Below are experts of layer 8 (counted from 0) of a mixture-of-experts language model. Rows are named down (a neuron's output weights, with its number) and show model dimensions 720-767. Each number is 500 + 50 x the weight over its row's rms, rounded and kept within 0 to 999. Numbers have three digits each.
Before each expert's rows: a language model's description of what the expert responds to; "comes before" lists some tokens at least twice as common just after its tokens as in all text. This comes from a sample of Wikipedia text that the model never trained on. Tokens count by the router's weight.

# expert 11
Nouns and word endings about vehicles, machinery, buildings and materials, such as aircraft, engine, brick, railway, propulsion, drainage.
comes before: "and ", "of ", "in ", "was ", "to ", "with "
down0:461508511450461523367466476500473424432471553436577492497412546524586492509492542444474439500477510492594539520430537499525551393456526469491471
down1:496382497481480453490621539534511534542472418398446532478534455543525474520569491531494491510596579542550516483574437503521518560551449473396457
down2:484530538507563419473531559545480545575453539493543573539494520526620507454627523418509500390506437521518586454474527525550569482506435465509358
down3:455543545548520432474483478587538499481442514516530582456523559397432454461519442494509520490570509500539600485528533503417512554425399543476421
down4:478571545572480545460505513444541410480491498504503395545488521491570555475518472460454473493439546427480503486570529464518422497563547462585535
down5:494436547423496549477464506490457509462486532507496549555522594444422596452565522492589500474467520545447531474512512561485517519553509578463540
down6:491583561512477419526475395522521417570480454513337493497448474515393535573427538541500438500582447499522490564498541440562475486554461455429422
down7:472499436482642608490403560533569537531438486533466472577466477479458486458485535568341536436583564459501516484535541537524630544615493463592601
down8:536561535546543555519550551475524481510485414506502530507409550467595477457485458567445403607483458531550407553508497517469561499549549431557529
down9:461497419504543491512585589538430486495473597429363565541460423501508623515608534510429558429525511496499487459492501505557502534504551492431518
down10:540442446516525564480502418574504539492563392519534469476413542503529467447574436480509436450432508501464551552472447594467493591595578511471642
down11:557496447463503507484562540498479525561468469570522438478409463518546522527547388458477489484413555541464538510470508390484598489522485511450498
down12:449490573454508641534454360611510542576543497515524411500455545452466446446570492392499438553483534475538435517500467429454592425492441506474535
down13:495507552464490487575529505522586439555500442462504484530538519479492558575460476622516444531427503482465580579486531559603454537409473449566613
down14:458379437492614472382556465496558477428500545455621482553534600671484520557553548528491520447478508549460486473506468500388519522459468531534574
down15:483419447475496536537529533525575369457478506473542466465519424543509444521456495430541593453452546538513569543516382530453493467447488657458501
down16:544489515423521564516524527518383495491534466592468472531427474471505508446427533506507460478534481537516563585530491529425488407479514515454551
down17:533510674528561448409459493431427474503501572454508585532443505446477469523485477485428627556476506462477593527429480554481483468500470452505464
down18:568458542437490489524527389449614501512589496614530592474523501544577535500516446526491438496477579485505522548511540470584568533418496505487481
down19:500485544571438486496403482540439452541484498436449484404523534502457532435466535433476474461529389514525462476581466499421551489536537505539559
down20:479462469513460475551467535556406583556499383537586550526478465568487547496525498474419506526407437426434453474454520497506510484437511453506508
down21:426438512503502477419451478517503476572578480569559505396448452391495552418516509470453593447494513463491535475601582458398519460492428512465436
down22:452399478585490452453485556529470366480443529477505585528489435547482539561510538464531478470496590606493499566484508503584406525472474550478455
down23:521521518506501490446481534479486463428546544514468484495466527428517512486489551553555518535562489496500479457534482523517527474431472547399578
down24:507448504505488470466455640463525429503487501508482502440548502598521439546472433514459498564417597625452544551609492502448528491592528522504538
down25:414499443536544524572480470510514470499463532425555537418539447474524514504490517455476544466570515444480484494498605519566563561552550478546561
down26:509505579529533608592566456490483491464533469436523537457423420513461561424485501551559497455550558497510454474530545550491488485465516454403577
down27:509480532421537495452513515517483494562545527498432429571586562520507577422557461503479516390442493473368496521443472459498426429501466472527555
down28:506431524536522475563470462481494452548508527543440494507553509394458502478568487522513516496495484477468499489387553388506510494465614559524505
down29:536526539534473540547482426535520500504483530501503496409519450565491420494524409492511541564508501476565460618518520494513539418558468472578618
down30:536406539427527495469501557482477480532451553503472572558561522574492526579583515529449554505506571432513476472560469538546468623460553426480522
down31:521530499459462411509504515546538599469510514550502546475486500513473495480537471421555471543517483583485485436537448556382487458501431458403467
down32:513598424634418474489501532547530510535460613518443422571517472504525486555489478491515443399503467508464560512476577488442618521455450560625556
down33:603550475390546462514559489484580521498497459449417445486382512557492516501509510442463515544497496519462510563519506435504506455522469489513482
down34:415501444511617495516483536555421545455441553463579497524483514446456553501535486528587469576475533566508547519555437485583507514415428555549557
down35:447585476454513462520509463506468576513572592604493353409462443445442523489499458491596430588492541537530500535565514541466439593580503540433457
down36:519514548473536529489497573514469513494532458474438468550506535457516525512458591530480474500505505587555512427483538515363497546515558439410488
down37:677530523525556455505453486482513626590481491542537431462525544512493512554476548426489525561448514495405471410391585486564567419543493468530498
down38:457539468500499509599477433567445494497567465424445535442467423461541499483519440571534430474453542450507481450526502518492469524486467533436459
down39:413439469483576562507408511519483507521462435525519554565434489514517509560525449381493537587482545478578472492513428466369427425492479547505452
down40:524555463540511480593445494502568543477433428466476459507475461484505494594494432490528460524480528498435461522564476505427437420553420470515413

# expert 2
Sentence-ending periods, closing quotes with period, paragraph breaks, list dashes and table pipes that begin a new sentence or item.
comes before: "The ", "\n\n", "In ", "- ", "He ", "=="
down0:512487556458379503543579472404477497581511547473428529449482561533479455506478487514473456439453548613470445470479562526399507485506471482558509
down1:458551473450453548502540555466550465596502486585526461483537500605473553554466492411488511454527585555575467487611578488554510525482438481500619
down2:525554473572444477440568619490436528533516513623557545513451545439491468526505621433545447563479423517526538518518517517558439492510525456574510
down3:446473559481505618546470471510550434444485536504536398467546414497494536547512452569433491549507521507563522404516503554430528561470518567503504
down4:460434503583457492465509483443553491490555489504533462457470552522487524591466543389558560442629495474501449430511488613553458567425508580478568
down5:387515431492452408461496479472529496557504481452497468499518428547475538426545571420522461505506510439470431495589524481518527555476474503436436
down6:572472480574503584459481487537519560508465465566516530513591493483555527489530595503484521590532555564464540477383554476480548480502502518510494
down7:452379522435478445430490445452547546565474390487498573543497485560451486437493515448471479516495476421534512450513459505451473475479473458493465
down8:513474471461471506464422531503371524459510521464563548514482468477460479465515481458470495543464436494542543535519450452543583507437475430510588
down9:510453476499537469500547444494555455525462446460425551565492631488503514458502543392561565542510469419508486573550480472601524478540515494514511
down10:553481533481500536505494557445573491469507587516492501489477467446522486532450416429534498485556536400419453488496414521468520505440493416444444
down11:448579507541461556402556494473514491511642555612514551463601472469382501575546496506470512499581466494515560461472448508530400471421501493517488
down12:475456489540606438477414450571431433414541414558516584485417508521582471564463473564514488532559494475472451582521567520471570516457434444451506
down13:495529532556557531484553533509437474495479607564510502504573514454474525542558497513545619456528507433431517458485494510489421457446416473477472
down14:577481480515596478471475426456474457383523418506420487561478499532536451542482535558541586489432530392494437527419488495514525444578482498442450
down15:570489442539624473546490427500468460437511440524507524491489462490501471495366547555448555534495431523432544477449488521544459480555548537441463
down16:459470567486511552474501571521487500530600547585474463510521490469576439504543448514518538419531446551559549465487499445480434511462397511465533
down17:534471468504519464498475495501527495511504524495509510553521466482602546507463570497413476467495575623532441495574581443573556606469583496493572
down18:567431581418473577586479495494530441533476545519412534476545577452476544582405434411564468451525489397510610497469457556499499459541405443476510
down19:477477474488553468421482352560452469462482428446521496446440501468520524459453570495512536490549511464449499546549586486429496544479352490429470
down20:448509494394538471463482566529491519535603442545492500516513543500471504528524499408508466440439478413492476448514489540474534517467535470457526
down21:505528462559525451579424571555501467483466439557435546612551542426538588492519507521518495542470553491457462491526437501540558398508525486499517
down22:388608496487524426457511476544518601468526502579464373458541524521457429466491498462561429560423515523510541513541603544420475468346520509466502
down23:503443497430470507594560558427538503502482516547537536503403485505525436546457483417461475411594623529419502453484489585584535501504552439519451
down24:520446508553455473564486541508529523523557505597482422463441503543389479558462464488475496475528606519458483446472448434474520476501536473405534
down25:419500481485505497526503477464564427532585554526512480498495548556505526598540493395403429556541551577425463478550462524531506523432485454589546
down26:467497478536558497549457474595448504440574513566517467515481527437472459499474518538474475505538479537579414419515441402425459509560531510480548
down27:432411622467478473471481511495462552454494665480470439416388405511476539532567456447540470594539551534456492444513499505455524476538521529430469
down28:516454609468452621405490471511534577478566510537420554553403440429594538554579495479535422498438495466446570494516541486547452541406455470417513
down29:463451503500540393521478444530525427599491503496545466494503555554541455476471408402453503552508531530552439503522574582450552466448577429487487
down30:548469472458529537458451483429486531512436502501502535616418504473438542542414501527505468514524550554437552434489558426531557533410520466498541
down31:615534554535505531518573438593412468566477470445487484556475484505510544576411494615477547513531508445404406482411449561488495455508468560480492
down32:447489520502426526599513515502473464564519478516531541487473512456591584522507461475502512487502537508450544458535498512570474590551460484456369
down33:500475574556536406514507446401565445582456461482483391414510472488567447463521444467484503529518550579528505540575537431402501492578497482529516
down34:550474595556513516478518484556450411538530490547526493459475490532540489619423526499448486481649528502479318524547518533503454434577409545545437
down35:425586451538557529529549471530588527450529523524577516446492456501473543529553490417473554497520568539540605550470487470485521531497595490485424
down36:483508573563442435541481538456478445502522424597503523531482595483469474565503549541474561563573506496465468559496500397428567473536467535631486
down37:536471348416540454523564528570497477521509430544459551502543558439491420417532549503487463542457519572469492515508518540546363498551530528495478
down38:580537507504554473509514461434464495553482538492495538414463543576529505536585533360497423541467488550480477475492426470529488478478613460543441
down39:493490460524555453485535466490452565445547552482515540517419503512506531505531487511443315419464491507553480462485531411529529462485538504453469
down40:402566530477457529516479483557520484538561555494524513385522434425453561446589495503550498395494461484555601546653519527471523461532514473470485

# expert 15
Line breaks, parentheses and dashes in species, genus and disambiguation lists and taxoboxes, plus words like genus, Binomial, politician.
comes before: "- ", "= ", "(", "born ", "American ", "), "
down0:399508467536519464430570599475466505594526495498510525608518548521543533508490414454488510486506534439485479534525474507478478443492533512464531
down1:443483483465464573621529555516474560469507526562521409519530519436626441523595383383433534607480496511494545545508537493507471592476456506468475
down2:516508414501484599521491565477456588538470502514548511500559520524572502501525489534433584589456461478447527499457439560488502577347470499481489
down3:584472414454576524520452514503513473578510497444571533438548508499625497429553519443572391552508566536550527521556519517531509446547500500552532
down4:523448476482531425521506467463458520455546519530535438631452472499560488383465475468472466532527566487406413414505571485546417560481507430540459
down5:528468515600473454522549498545487503477475488489514465516536575547541494564542598479528520604509525499483475488578454505546465473578519547519451
down6:595503483466523518522501421517587464467523472485497477448468486427475540461509536546484448476482513515442490515511588487464520560455510465496595
down7:450501476511483579504495512492485521500485471524539447428483463417515537444538445529507524520496408500616598532448392476551497506468489542406572
down8:476465473431584442611445461533465521463500488478473531485552391466490443470514476535486498496476530396487458523518415494527517476552477515531575
down9:513526643514465435519514548417499552495469464550448482489463584428469456481519616482513422451506414474550491458545475586542537473578585520481523
down10:434600487509514554561527549502397510462524534544516461452515531553435472516547454464506493555566545469499499469507488402564546494567468458449441
down11:468555474517575527498497577485501443385486512556490549546531546502449532483455397495452484478444491508526509522496573511463504526478433523381504
down12:555496562526477451584533461430535492415491449564516515452458567550618523563526429466560639451543551448525547480452580458548525505530622495515519
down13:450491426518461493532464527521591504585603423491491488461517517468586449520464568456471473576447504430540627552443521479542507578468503548556506
down14:436517443519584494436416497471521497473562485467472485617643484552455457517432479444460474537587514503510388554441534452367483485478444585463473
down15:520444501493502540527415581444522555551583446459539521511546485544379479475495409455498526478490545497575558554504549463480542423453518469565453
down16:447561465434590494507510530490432597540554472497469446464533525520510488526534501450553606557444496430530410456560593455454505466489464604365485
down17:474572648507538454507479463486544517523582427513590537485515490480496494504502506527545518489346524575436514422512567439518535438421558579479605
down18:473512522507478493379519518536425556542494598654482479514554508525589484476520454538548550438519465521534516445566488425509408448481493608520587
down19:491502467549537495404523483500443611482611551481398523482513418462484558554570494427548479546536496494549465480518559519449468497474534495399457
down20:462530480424472490536569427406500444453501468536437477458474465388518521603515366527504446411471590606497603548458558468542554462419524475458498
down21:537434568454523450469470547534447495530489472598450529483402543444586559489505424524458483485495547503569409610475484518593524516561465446557370
down22:515442416619528563435513481491487493597504521472476431482489461465481462551482515555494465445474500557523491458567544479402496579463478454491533
down23:527449426594466491419469548577433511494505490500521465468515555479411513428436440514552485469599459467486532490430468496454440552497443472440479
down24:527457559479427423390470521484491484491550499519476499560490522457605573450509538509590438489587558546481548596525522540441434515463478481470446
down25:496465446490554564415468427426421468549564487594459453441569395500585541581455469555495469444533537575577489540533532498549628483549464499471476
down26:475544483509550511412505409506602430556477558427455549514577460555496476502424449589483535446477509529545493550421488431555555469525632553560486
down27:470446420590547468474449477507456415515483493503456462496544410454472522451456576499579430557446502467492489577501488484597512505529499618486506
down28:537496515579589472439503510529470468566393541455455479452551513441489535517487549554553475455442483550483491475545502539544552547502485408503542
down29:495574508427453560522444375371404495475534476479514561462527451527499397489478523507539561464498459476527507462496487446522498468482530511435587
down30:442571522357525474564549527422529578496484459506549526561509497509498442500492505560420493534473512400470450459444504475468493428487566458402449
down31:450510518593435492541528545498508458555468529470495446534523569463557482475343515588524436466533482493523553448513492582516433491496507414576507
down32:476445517450620552472529505427514476519433484495409503486519454479466671562500493522442467413470545535428487493568493581506573615518504560507489
down33:513468443499559512480413446483447492499453470486421529498486509559486556600413422494466460461519516509513427460596464474467639453558456470520490
down34:504520496555490453469435529469459473525537436532501494445541466548393606574489526432477459571533589467517463532511567501478574436510526531488444
down35:502505506456465412457523405383414463433466491439518517517503554493485506424546559486608411500490453560513495434568418461471458535496542569442395
down36:530419432602576425433524528467506460536473530499403570479489437462531609518513549507528442470499527574506422403596478538554594574542506493510412
down37:544451520496460484498449488547542509425476516528570462521532464512534443438475467509478539548481577453510397465474430486566475526446444513522484
down38:371523479487507511537551517490423496490506501500552438494477542479580492531575405393474494566553413457509459600552502544401444515552517509459470
down39:532441396554597492440392566477547525492546596537557586567548472458520546593591533475533493472501512552525537476504472479539496450418452450486519
down40:476594438541531547498592635480462508468533522502502466544538499516533577463500440544447378461589515547395549393503502517533543584470429448473425

# expert 8
Heading words and table labels in sports and election articles, such as Appearances, Squad, Win, Loss, GK, Turnout, See.
comes before: "| ", "==", "===", "|", "(", "201"
down0:534499493477443441483483593490544508525574488462569466564446492466408521517469581505484533497545484584529502465537535534511523476548528427493443
down1:505397450423530450451510464535505552537430443454508499460428419526446505516519473499516505483492502550443484502469501531572405529362558505467499
down2:543454474454544487472440519534464470524512523513621512449486495558604439438458572357577494460406517388446483504493498409558563470483530471527495
down3:551597420520488465469525437472607473551497456584529524456534444475417502529558425535422554487453518412479504449523506646579473556481531565501533
down4:482545500443529561486496485477357448480436494546427420479408488489472412547455450416553427556504582450425516530437518506570469564534571513468534
down5:558550491591523499410467542468544507430461564491518445426476505467506453502455543542502452533516485459522454509434572457508552480544441546573454
down6:481524544491461559484488545512497461560619474566512447579446554525425439571478507521550441497442542427387535443449462538450450453457556512507621
down7:572444452537481533570465610501426546551462545587465419494581491431612455486571535436471541528480510521530403497444539504513441505479417512586544
down8:535446451548550537552554500488424594554554453492465467421499643559409509610490527450414500524541438444484510484555495526535447528521534496402497
down9:493512407541520525470507451597494461528516455429517501489425506543496547449540553605491555467421419547443461434443480503554512490469557628578407
down10:479426450503525553375441497427582522465415397432444457559430500507494562501479497474506579469496519572576580518586425510549512445487560556477523
down11:401528552411513524486552468555535497515512547524448498483449536480470521499558562482506464437599515441553422449533468503404503417455502505560561
down12:506530533581585476501529547459642555497551563534478564449479532546539576541556485378444542453461415491436474465496529516518497519567607513535424
down13:427448580523539493443552435518524552477461491520589471573459515489525517519575508469518526513370480563472472415420469459476494501572542427411503
down14:476557507460553570504444483503505551561519565584472403521507479476546438398474543397469503547504507551558474421390457474588570525541486454449473
down15:483544504473500512562550512439441623587501532436514477564558574624429474518462472533453594538462507503554580473550482493478580491494520457535531
down16:529531494429513505532456544493451488432535434460383480558555532585541523426467578424474478492456571525465395412568631425495525463593479517473517
down17:458522420476496537463587588484535446597535469435507507515489502467379459581402408506491516504503488462491477459463610403459572451538442499510544
down18:495453556449462426393385474532577483542479468535416438419428485467420533464559453557531493466521510627476503525506429556545495524578399536524534
down19:560513523567503447496467443509453507391549503609468526509524530505582572427535523518405473583501562592504469539499431487498414493536477560569459
down20:465584502438539460473519512576533552458533565562511478508492518501490423479429519493576568568573485385441505552532429528447590441418538543482488
down21:495609545524613537506546489543553501510492472569494542488403529530546586486507596448453561595463570448434470517414515585505557502481483474462448
down22:536616562405572381555396478496517511459547568534473510441540575464470523483425488483423506600506397478572583577459476532506446487503426576437473
down23:592431430453576463551500407523490428415463534561474544573415611562575526437496512488521537558533675440521485477443502491519577463482502477421463
down24:480421513510532527522478499551448506557554551598529430422520560554540531586439520470547475539600520476515529501531489440491488458428440527552496
down25:443513436590502561506489439435542500566491528536360541512512503449516510466468502615488477490433556495505493487460474513544507425481527501477477
down26:469490617558482352562434513543515370504419565513541412454588484536559452537523520464489522490412450444567415526520539523552513513526543506465519
down27:449482396501485545505450442515572504475510358528457464528464518491517535438531513438550538561490535433444507493434538570477592511469603531551572
down28:457491505533393493460568625498407585576502554542451469512427499539439496540581564440530461532468612546482560596498483459454489433570475487558463
down29:402525552439565535446530523520570481519443484457551550507533517513540511460442488430573511508434488542510474555545445429477510440485451596476490
down30:541401426450540452529449457425565434529524502492439568500443429531566529431589460440467477475543471465533522509445459509435466480560435518509507
down31:496542551534513495422534531449438582470492487502524522497418544493545422505510420518584547515441520544412559538455553496601447507535449447528507
down32:486543440524565444485485489500492469460480413468467521522539571502514554430511508511505544517548587513466429463489452521428509418544522574523448
down33:515479492462563384449418480455510491568476519431505506569531516530446545528507489483580563538531511566443585467579438575541553576500548533504433
down34:465458471566586511532511487518517445534443526411580497513472508409471467568586506495509517499514466510486492451436515561565436493549541426332445
down35:539449502479561472468570541556587529464453544450383488471458448479574441585516452569433476561487486528553511484555494513515438533428424511487464
down36:569386550513478577470535496454388483462483517431393484514474530513488520603446549517510476469454527476551493578590462413589469480480478478526521
down37:529513454499472503558481521485467527525466490463467425516518521509607558516549584432601496502486445507514449478518438447453460500562604477474491
down38:539605461413548440552425495393592609466546525552533594435464470480488501476528573484522525489492512459495410573474612536505459485465563540475576
down39:530419515542557437388466461455544540498458408447498594562491470486556517489491434533523580495417590523516478525518522523507493417576481477519389
down40:530409532386431563490559395451509473478546479544428461577440448639445437498480500561516453519562455523476535476479466510408468532401483444476541

# expert 16
Tokens in album, song and performance text and discographies, such as released, performed, album, episode, executive, closing brackets and line breaks.
comes before: "- ", "\n", "\"", "|", ")", "by "
down0:446557423546512472524505526359460491535499546439557496571494486540440504493596513572514452571575499433568517487564493526514573568482468434426479
down1:467529452437548463459496552397437498525556536474522561423528546453450548552437446502502499489524516533539479455452567530459499484474601459500432
down2:602447465526449507428517466490435446484542526542578494551505495468473412560492518505387491540561505465531474409482529528545491514503487467560508
down3:441510472557474478435506537515474493507520506388501339484439490498467503482515538542521521441575493507572459560471514490493449646505439546582522
down4:449413455462502444489534469468547454529588515526535547484547540515401509498480532476571422392499609538520500459505528455472457513547445552413535
down5:483569514522595559517541485471497525576536490504483513459531530444538527403487495474507445436511602504422590507496478515426489514487509473498493
down6:505440537459464471462492404458500505510504473487467415564484465483509483434534480583481590435522487428508427519523424568440498437556562583466462
down7:458446590538547536581484583536544502417556481499471409562574480465403494533525439382503458427548449520445516575604544547418516531478385450472630
down8:545626449479405533509521509549496573526494524416515469472466520430422458477503538487427468512450486521562506468521527425542526605468525510474465
down9:521499555454480463508545494511566558441530418423421421512459508453498502419426398487557500460470482482437538558533478494395528479504461563600545
down10:585523572569583529509539499518402411442500491529481559501483475479469443542541447517515525478428494517466456490471479508478549438517545526487406
down11:485505499442473430438443476438426491478507563500442550482437438478500528477460519524480508571496509532558508484445386613479513513534490486509482
down12:485483506509472447422453502552525512531516504461509501501561431519493439538506540499533471470522548517521436508513506543532479450498540610544514
down13:492636588529526493561582587478497479383443511440484578446476467551523491533485508440517487510498443522558515469498520466419405481554572539568445
down14:484510622536499504518507544470465433488480539503520536461523565510448543517559463510502450440525427496555587538526528554487552562484465467461513
down15:475488511504540473442469518465472493421451563522515493502538519528504569524560464516526464430476548535472488446518475496506471532423462518393612
down16:436441470498525463490457448481497549511540540578491541639543489529530497490477518503503453498470530509516445434518506465546569466529490548469479
down17:536472576525503579473564469454484449519473573484547429564478513579450461426577548564491483396569464459548488461515449543498484595426428469548526
down18:509407571516492458542379475567403433578400441473512616498516629502409519509465493554481542446522500459493407561509445507517565427558444453493450
down19:453483448494472492480459553504507469493547569627467456461553509520490495516497446404494419459517496633502573470495363479513538569512503491477464
down20:567494483421544471606458439599512374576468570468480589448418570518515525472555473450485465526547488461469495506495450530543358546454399408517543
down21:575500505430548465545544416562504457522430531451529566526506494499470560463503548380456577552474544469560483556524521507406416563528494452574443
down22:580538489605460475454486412403584486537589513436451491525518436405497558546412459417473503466560444528449499446483439495480564529538489531374569
down23:545468505531482456489519426467459593507400589485575528489512400503479460484490505536529532408446518477477569491506474475553475572486543475459516
down24:547484507456511492563535547576417566430461512520395520503516415555434537510489408522521415580674536432465482575554528515428488466511504518458482
down25:580562492437327453466494417476455611575466390520548420456537548566506508401504465493512500534500494533467453568580508494526524484484427573528491
down26:456514489584550529393490452528452510574466460534481556520499469438460570458465477490505536504512489447582548493528480451506488612423488425413543
down27:539549462605481449435504470507539469468481595434461541462493409467543501525464579572455471518530525514564463475487505479536500542509493386485467
down28:516455567551496429427567449575537431489548469552478459437362392481532508594536482569564523417430478511491487504414611458476566562492523589499433
down29:414577604560508516515460488530458515565514532502519511512526513529525528498467457583530639480548594470480380413468506477493590522533535425599544
down30:460414431491586498425425511496395507521489475583408503473492506434458576513478507505572440403524415486499441530424528490518483494562559415444509
down31:375440510515574488519467482483421492539496534638512567451473458434551508441450487519512597391546526535384507451509435473494392427486537482423521
down32:530492548461550548456516439492505454530501599429471417533424444512549605436557458474445569398460456613368457437521456443440447517535456529414499
down33:412533467418544489519572578468605465553492414510496476569450519451445554463427480488429483494541521487490467524487451570508491499581492552483560
down34:515440535515393568557608499454466463419486478453521501512548628550469420425538541491427505588409515552466465521490503519512561426535548432462598
down35:559527463510505540418500437495529537507444388525452580610500462488495505492500498443451519502519521482489470480434472534508472453580475521515549
down36:465479551504458486590506398517400527577534485472496406464549449488506429469437556475505498526589480574451423559541490414515469539498438542486475
down37:403489517438559474457486590456477521476495493494557518565569474485422569529460524485437398422368502530451518482462585522445409452514491450410479
down38:505508532464603487485565461500546515474498514432584437502411543435504462498487533578500451510479547484501489486522471528572539509532473546566556
down39:540523430541485464486485489488519499490551554543465511475470456507380556538511497536503462426490601518477495428399519496517488574481428428501502
down40:457563555467578461522470563528541444495579385552537443487544441491491452546577399507609563529457458490522510481411571509508425551536483546555493

# expert 28
Row breaks, pipes and codes in sports and election tables, such as MF, FW, GBR, CHN, Win, Loss, Votes.
comes before: "| ", "|", ":", "2 ", "|---|---|---|", "m "
down0:518488518520545475337445551496552422502497556519507630429456578446477532507572433495549428554507460535532367486468474473495524476487474453470529
down1:586524496516540508455549425407418600504490428581468487501493556459538561400565470519447546509551499517518477449524569642487483490509444506579499
down2:489462516422563436521480520538492446510437587518446554508536484538477436476443486464535535615524419471465470564444594447505478587434418501497521
down3:482538416486502406459527496509441381568524520534460507540506516425427428546554556466533461545483531486417496526518500441560457542513426452548509
down4:477493524506448525483416526528413542523469491505561559480505532458547533493540447630479506581453491538504442448490513449548533602458509537521502
down5:482528510520569534512457498567513565477572509559509536573532498501479400500503538374401526595527456531558484448467516494459409462510514578490460
down6:578495479509446566548522543545543574539511451540529432463547548500467487410495505486536521444468510562459549513430468497417512457473419470380544
down7:377529519503528559429570522508469426484458552538411560548453418371537587512570557575535431478526446435502477472512462521548471551521406477439538
down8:503503575386572539515616438508542532457556517445494482533431531478501523524574566494470462498542490521500495499453507454445494505529445627476607
down9:409518406555443511464534583462360579497518517491430513454552450430489563553540539465501498516482498481580477487495518491546501514505487566453471
down10:489516427418496445383529482597472550437436533398521502586481524469585504521383511417436450477563537503546533508593431458487477575545523397513397
down11:470546566576528566493540548504512483525502487517531503522564519585509504449519507523508533482542544476512482454502543507466555446467511546481433
down12:485466542542545474474442453526476430448417528464501516562530550582544554600494459639496501539550410500520536432502503468498575500465495546477495
down13:494482475540414504425523408401500444584563521544475371503413464540547564480520387463410496478491526477585481548562499557453499546524469481457529
down14:507514520410454466559518524517613492465496470459528505499485549445520475556573491498478546591455453381578477511536571498567533546416546473581464
down15:500532420519427526443432579373461505479480413517529546507416512470498519387468594586500527423474473552404470461490532485413477449586550501463526
down16:445447616487442439487446478475570463505528462514504599504454485462447524523509564540516526515439454500542533527469546528482523501516548501540504
down17:520490479578510482527476523448430562498462420534431508549430469533534473530524476474557561538590520349459457585507544479527504427508452510492513
down18:436526520453477472371491456431490482475535455505512496495514562512485474484523530540430466409474391507563454524428490533465502418488547526542480
down19:504507478554582439428501510494596527460391542484445541545459452446496571444453471505455592442546512470529492515503473513474525531529491489548522
down20:528487537472550517507541447509545463576471496460533514575458584539414577475480463394470496489586512449503575529461415458524524562563434538392436
down21:477440471540559508482488465438527484535507533485558540500501495427479484536478481436476464469582487489568501470493427471550455636454495419463444
down22:489430463536550620424523393547501473585561547470430455491536415490470485482509583503534532502526424487478470487446473503531472508541479534512431
down23:491491474532561516534528482468509529508518504502543586449472569481473550547469509569453582496492397580518581433494481478520521516466506533546457
down24:482500538499527515536379478540570504554491544473381574439559491590511386467501623537395602526409552453515562475461486473494570484456573599469483
down25:475414471511599498490432464488481417451528480498515480527484529577489565527463509526496549494509481500429502490508470476427515476451440411413558
down26:446447539422556540569521544491569484611543547524424513530507528504480565555541463506488557558393551501407594504502480500424518509477449553440570
down27:442469395484463478461548518481450599434509455567464492433474403531518518444507595451487560496479487516455531560490500580499542543467528510555459
down28:444524528498601575527473524460424506441567476526573414427441543364494506511492504487548499452527546504514582527477475483482503480484384514529467
down29:447574509521485437457548515501549485435523502531482505545498454575536491467510542591483511510472473466474409536436552499470548447450574450588597
down30:482546548535467562552585457530482526455465463527485544446492485456553475534533432535516456536433455515515462467553524421551544493458530496532529
down31:482457530500544384559461434507550490497453497404529478453480484595552457529521535567531472432468460484556465414482463531435480500480536496429508
down32:531433463553462574529459476506561511405504503538468533585434392489424557506496541489472482517471517370480556570477529530509535552523511428511538
down33:470549500527517552540460449447568623547498492471595494532418457376454487546487551557440510475388521574500499450536483436542501469523589459465547
down34:431431482507459455598485455504468535518464515483454536498469492477544526491438581482532544451570557541573418488399528511481527423469549585549411
down35:513424423425487524567501476435454520478440494531498424496434391493448497449576544468480450549501568548512415535486553558447543474421489447527492
down36:532416520449571487569530480587526457529521531501552441568523559542487573457470429471447484452501540524585467506491574387532487496497526427453434
down37:592472508501518492507554576452471513492558523455485462485473517540414568448492485475436541537458507477525548646513503549540473535496539420529491
down38:467433512399455552542507567520460519504479458569462567481518534532620515495476581412571573510516581510456455512475502465482464471467399540489545
down39:484561556501536479478459440509488521536567356471483431515459492513497536545601527483483497532507557457539565493467494466538542498458493434538549
down40:440519550500519494500482572581491581470514498510529521507490526543474516539564541458587514459339511498501447500472553575500450452409387491570483